Experts of a small language model.
Size: 9 layers, width 192, vocabulary 6703, 49M parameters.
Below are experts of layer 6 (counted from 0) of a mixture-of-experts language model. Rows are named router (the router's row for the expert), gate (a neuron's input weights, with its number), up (a neuron's input weights, with its number), down (a neuron's output weights, with its number) and show model dimensions 160-191. Each number is 50 + 10 x the weight over its row's rms, rounded and kept within 0 to 99.
After each expert's rows: "mostly gets" lists some tokens that are sent to it at least half of the time. This comes from a sample of Wikipedia text that the model never trained on.

# expert 91
router:59 33 57 53 60 46 57 72 38 49 76 58 57 55 41 42 70 47 48 63 52 31 48 49 58 52 63 36 56 56 54 55
gate0:45 48 62 61 39 65 51 49 46 60 33 45 52 56 39 46 32 41 56 61 46 53 43 48 34 42 57 60 69 58 50 41
up0:88 42 59 48 61 71 46 47 40 50 61 52 53 46 51 58 46 51 44 51 49 39 56 54 28 50 49 54 48 45 29 36
down0:62 47 46 50 35 47 45 42 44 53 48 52 42 61 48 72 43 52 56 48 55 61 35 30 44 50 74 56 28 63 51 46
mostly gets: " during", " in", "In", " During", " until", " throughout"

# expert 69
router:37 44 26 43 55 45 46 40 61 57 38 54 73 56 54 59 52 50 63 48 35 50 41 40 57 45 56 63 53 45 39 56
gate0:46 59 44 74 60 53 61 41 66 58 50 27 59 65 38 54 48 53 52 59 50 32 54 60 57 53 65 51 62 63 41 38
up0:93 34 48 54 48 31 47 55 47 54 54 54 58 67 38 61 42 41 55 51 49 47 62 38 64 54 43 57 59 31 43 48
down0:55 58 54 63 40 42 50 67 38 49 46 47 52 53 42 29 37 38 49 32 44 55 50 51 61 48 46 33 50 51 37 53
mostly gets: " guitar", " vocals", " music", " bass", " piano", " JPL"

# expert 36
router:51 47 45 60 35 50 45 65 39 49 74 37 54 37 41 59 34 46 47 61 66 46 45 52 31 58 51 33 51 55 46 70
gate7:50 56 47 46 53 61 53 56 35 54 51 56 62 45 47 52 32 54 42 59 46 45 61 38 53 50 39 48 57 56 39 47
up7:52 35 57 36 46 38 47 92 48 48 47 52 45 48 61 55 61 47 40 45 44 66 57 54 52 57 43 48 45 39 39 49
down7:40 50 59 35 64 55 48 50 46 51 28 51 49 43 62 62 29 49 51 60 50 41 58 57 57 36 50 69 48 33 45 54
mostly gets: " including", " are", " include", " like", " According", " includes"

# expert 24
router:49 52 60 48 34 61 50 46 56 57 44 59 39 64 35 44 51 60 72 60 48 44 72 61 37 60 59 61 46 31 53 33
gate0:40 59 56 46 59 51 61 26 52 65 56 56 55 44 59 44 50 62 59 49 35 55 42 49 57 56 53 41 63 36 58 59
up0:83 52 48 57 41 52 39 40 39 45 45 45 58 49 61 57 52 45 51 69 46 50 56 39 58 40 35 69 72 60 40 43
down0:58 51 36 62 41 47 54 59 56 52 61 36 46 58 37 47 65 62 71 51 53 56 51 36 43 58 45 63 58 50 50 49
mostly gets: " their", "'", " its", " her", " his", " His"

# expert 70
router:57 35 47 50 56 51 62 63 40 52 81 56 62 51 38 57 66 54 55 63 52 32 44 51 60 50 66 32 50 59 53 53
gate0:59 51 55 46 54 37 56 25 53 64 51 64 51 58 48 60 38 32 46 37 62 35 55 64 50 58 58 61 59 38 56 37
up0:95 50 69 46 51 55 50 68 38 42 45 59 53 49 44 41 74 39 60 62 42 59 61 41 49 27 42 51 48 66 69 44
down0:48 43 38 45 41 55 52 46 50 41 49 50 61 52 51 30 51 46 55 39 44 50 55 35 53 58 51 60 62 34 38 36
mostly gets: " during", " at", "On", " in", " on", "In"

# expert 5
router:44 37 48 44 35 40 52 58 43 62 64 56 59 45 42 44 50 46 59 50 58 48 36 53 29 52 53 37 43 46 32 65
gate0:47 65 54 51 46 63 52 42 51 60 49 62 25 60 43 49 45 46 47 32 64 57 62 54 62 33 39 43 26 45 45 44
up0:89 57 50 55 43 46 53 55 50 52 41 38 70 40 53 60 55 41 29 66 45 43 47 65 47 62 51 58 54 38 45 42
down0:61 57 43 54 43 42 67 34 61 38 55 57 65 38 67 50 55 37 44 51 46 45 53 43 42 35 63 71 46 65 63 54
mostly gets: " they", " could", " he", " who", " would", " you"

# expert 8
router:64 47 52 23 43 60 49 64 57 46 59 60 52 58 43 37 43 51 53 63 71 50 53 58 36 63 60 62 61 64 63 42
gate0:43 34 35 45 45 60 55 41 46 43 45 41 65 74 44 50 64 47 56 58 44 63 44 53 49 37 57 43 56 54 32 49
up0:90 40 48 35 62 47 50 42 58 52 70 34 69 44 43 39 46 55 61 52 61 55 56 61 56 48 49 55 72 52 42 58
down0:53 60 49 48 60 47 65 61 37 47 59 42 65 46 67 48 61 43 48 36 49 40 46 40 36 38 60 47 40 63 50 50
mostly gets: " Its", " its", " a"

# expert 2
router:42 52 46 50 34 56 42 46 51 69 25 59 39 66 51 59 70 55 54 46 60 45 64 46 67 50 55 48 63 36 38 38
gate0:40 44 42 35 50 58 42 60 52 48 60 49 69 46 62 53 60 46 49 46 43 56 39 48 53 65 56 46 61 40 59 60
up0:94 67 69 49 44 34 58 56 34 44 54 40 54 49 46 39 56 48 53 52 54 49 65 61 34 43 49 53 52 49 52 49
down0:66 31 53 45 34 45 58 61 45 32 36 52 74 48 55 52 47 45 28 58 46 56 50 54 52 34 59 43 46 57 59 45
mostly gets: " heart", " comb", " ball", "ilit", "и", " kil"

# expert 33
router:65 50 30 57 52 59 43 51 39 56 36 44 54 71 43 45 60 60 31 62 39 68 63 51 56 34 46 41 61 46 49 34
gate0:53 55 53 40 33 47 60 44 68 69 53 53 69 51 37 48 59 49 52 34 53 50 56 62 50 56 56 47 61 45 43 53
up0:77 38 59 36 56 50 53 54 46 46 54 47 59 41 49 36 35 67 44 57 52 49 55 53 51 45 28 39 60 52 46 54
down0:44 59 42 38 28 54 67 42 38 32 43 50 39 53 49 64 32 39 62 56 59 47 46 41 52 57 44 56 37 45 64 54
mostly gets: " program", " club", " ship", " building", " project", " town"

# expert 38
router:51 45 58 61 45 41 64 59 47 53 53 53 52 57 45 64 36 42 33 52 53 31 40 53 38 60 44 53 50 65 54 32
gate0:43 53 41 34 67 64 52 45 45 54 57 42 32 51 49 55 51 39 66 65 49 50 46 61 53 59 52 38 58 38 52 28
up0:90 54 27 35 68 65 28 52 44 30 61 36 41 46 56 61 43 52 60 51 43 46 32 51 56 57 48 43 53 35 49 45
down0:52 55 56 38 63 47 73 35 27 48 44 58 56 53 54 64 52 47 44 46 54 40 62 46 42 49 42 51 46 47 43 44
mostly gets: "@", " COVID", ";\n", ");\n", "})\n", " UTC"

# expert 74
router:44 51 38 46 48 43 54 61 43 56 47 44 60 45 47 65 39 52 45 33 43 43 47 51 57 48 53 62 56 38 49 64
gate0:44 53 49 39 59 59 42 48 66 57 51 63 40 56 33 47 47 66 56 55 62 55 36 37 53 48 59 15 38 50 46 51
up0:92 62 40 39 51 64 34 50 63 65 63 52 65 36 37 44 45 48 57 42 56 47 45 43 56 40 50 38 62 40 54 60
down0:50 42 46 48 55 45 41 63 61 50 48 55 29 54 37 58 41 54 54 62 47 50 57 37 55 56 48 28 47 54 53 52
mostly gets: " sk", " h", " vict", " Sp", " sp", " sw"

# expert 48
router:59 48 67 47 47 63 35 49 67 57 49 51 42 50 64 66 43 55 61 43 29 48 40 37 67 63 48 52 51 40 66 60
gate0:66 51 41 56 51 55 52 47 55 41 48 40 44 62 27 49 48 63 38 54 47 54 54 46 54 40 54 42 53 49 56 50
up0:83 41 58 49 41 34 49 60 49 46 56 68 62 49 66 36 67 42 53 53 58 56 57 61 49 54 49 50 52 53 45 52
down0:53 59 56 48 66 55 56 60 52 31 51 39 67 48 67 54 57 64 74 44 45 62 43 50 52 47 64 43 44 47 45 52
mostly gets: ".", "eptember", "achelor", "ober"

# expert 85
router:54 54 53 65 55 54 57 52 60 47 89 38 46 46 38 29 59 57 64 61 43 36 36 31 53 48 40 33 56 30 59 62
gate0:54 65 45 37 44 77 52 49 50 49 49 43 47 43 61 57 33 53 52 35 47 62 34 58 52 38 55 71 43 36 65 56
up0:84 32 44 48 40 42 44 48 45 61 45 64 50 55 49 47 62 41 57 56 73 53 67 47 48 72 49 39 46 72 45 50
down0:58 47 41 31 49 58 40 62 52 49 55 46 35 57 37 55 63 49 46 55 48 46 39 62 38 62 51 54 63 43 49 46
mostly gets: " &", " and", " of", " to", " Of", " RAF"

# expert 50
router:51 58 34 47 45 46 59 41 51 60 34 48 41 54 52 47 55 54 42 35 35 69 47 57 58 53 56 46 52 39 50 32
gate0:23 36 43 62 45 46 46 43 65 52 44 49 52 46 61 69 55 44 48 48 39 52 58 54 60 50 56 55 35 57 47 45
up0:97 57 49 46 35 48 67 36 64 51 55 14 29 48 61 67 30 42 56 40 47 47 40 65 83 42 53 36 46 48 39 47
down0:74 55 51 53 66 51 46 54 46 51 54 46 63 34 43 64 41 59 52 39 57 67 57 40 58 46 39 62 57 53 57 44
mostly gets: " creation", " presence", " city", " ability", " island", " idea"

# expert 51
router:57 37 51 56 55 44 37 61 55 38 48 51 39 52 53 56 59 37 39 37 63 32 43 47 36 54 42 43 40 63 42 59
gate0:49 37 43 36 48 50 62 47 31 43 47 48 47 60 45 59 41 29 74 44 39 43 42 47 63 56 58 66 56 42 45 56
up0:76 59 61 59 51 54 28 56 44 50 52 55 57 45 59 47 51 48 45 63 55 53 72 54 52 46 52 58 40 53 47 45
down0:56 59 57 45 51 48 39 56 49 43 50 70 59 55 55 45 65 57 45 57 47 25 50 40 47 53 56 47 46 48 62 58
mostly gets: ")\n", " began", "\"\n", "\n", "'\n", " continued"

# expert 32
router:36 42 41 33 56 59 57 34 38 55 44 39 52 43 40 70 42 56 65 47 53 51 54 66 62 59 55 44 56 40 38 64
gate0:64 50 43 62 54 46 38 58 57 52 45 46 36 51 40 52 48 47 61 66 44 63 62 46 53 56 71 53 53 49 32 45
up0:83 40 54 41 43 67 36 57 40 48 66 41 60 60 53 63 40 44 59 47 51 56 50 46 51 55 57 43 36 50 52 37
down0:51 62 79 41 36 44 42 41 52 52 77 47 31 35 57 59 55 61 54 57 45 47 42 52 57 47 55 34 47 63 63 52
mostly gets: "Personal", " Votes", " Candidate", "Career", "History", " Turnout"

# expert 12
router:46 47 63 25 47 49 53 47 65 41 46 48 42 55 69 50 46 59 59 61 53 46 36 61 53 61 56 39 44 37 40 47
gate0:57 43 53 62 42 48 42 50 50 47 59 54 50 74 53 45 60 61 55 54 46 60 57 51 42 47 65 47 64 45 54 54
up0:92 57 46 51 35 68 42 48 49 54 50 59 52 45 52 61 53 56 51 40 47 58 54 48 56 41 67 43 38 44 34 47
down0:51 56 53 64 63 51 34 49 35 43 31 58 61 50 34 36 54 54 39 35 53 49 41 46 37 42 52 46 47 56 36 51
mostly gets: " Ts", "ā", "osh", "aly", "и", " Raj"

# expert 37
router:56 66 47 51 48 47 61 47 49 49 57 32 62 49 60 62 55 56 43 55 50 66 43 40 31 39 50 59 52 42 61 33
gate0:51 53 42 47 31 33 62 57 49 42 50 56 52 59 49 54 53 55 58 47 32 51 59 56 42 49 56 48 73 44 49 40
up0:93 46 61 51 45 49 60 53 64 49 41 60 40 36 48 46 41 65 51 35 58 50 52 52 56 51 44 39 30 51 54 45
down0:38 38 61 57 56 41 46 61 52 56 48 57 25 55 50 32 35 51 38 48 62 50 52 61 55 46 45 33 47 51 61 48
mostly gets: " British", " American", "American", " Russian", " French", " African"

# expert 89
router:48 49 44 37 51 54 39 49 46 57 51 44 56 54 58 61 46 50 60 47 51 47 49 62 26 67 51 58 62 55 65 49
gate0:55 47 47 54 41 49 66 46 67 58 53 49 61 33 53 60 56 45 63 48 34 47 41 56 54 57 72 43 50 56 45 70
up0:75 67 60 53 54 63 45 60 48 42 44 53 36 62 35 42 37 56 34 55 55 49 37 50 55 31 55 52 51 54 58 40
down0:42 48 30 53 40 55 52 42 50 51 59 50 65 46 34 47 45 58 26 50 58 67 41 53 42 43 64 57 42 55 33 40
mostly gets: " more", " most", " less", " highly", " ten", " Most"

# expert 13
router:61 55 57 34 50 44 39 44 44 38 53 59 49 59 65 53 50 47 43 56 47 56 61 47 42 65 57 44 30 65 52 48
gate0:51 46 56 39 51 55 65 52 66 47 48 72 46 48 46 51 56 53 42 48 59 59 35 36 39 43 38 59 58 69 47 60
up0:90 54 60 63 73 49 66 42 48 37 30 47 45 56 60 57 56 54 48 50 53 57 39 45 43 53 42 58 62 56 43 38
down0:53 49 59 56 52 55 63 47 60 62 49 33 43 47 57 54 64 68 73 52 39 50 60 61 50 45 52 38 67 49 42 45
mostly gets: " Ford", " hockey", "onda"

# expert 53
router:32 54 31 54 41 55 61 31 58 48 39 26 42 51 57 58 56 54 71 34 49 48 53 51 57 40 51 48 49 38 40 34
gate7:44 59 53 58 54 49 54 48 57 63 38 46 62 50 50 49 37 59 59 44 38 42 50 57 40 33 52 57 45 61 45 50
up7:42 54 38 45 55 42 46 91 40 49 39 43 49 31 60 56 41 41 49 49 46 40 52 34 44 48 36 50 69 41 39 68
down7:48 50 55 42 53 38 33 77 45 65 62 42 48 44 52 54 55 38 35 35 54 47 46 48 48 40 51 50 38 52 59 57
mostly gets: "″E", " Brother", "amber", "ig", "ill", "il"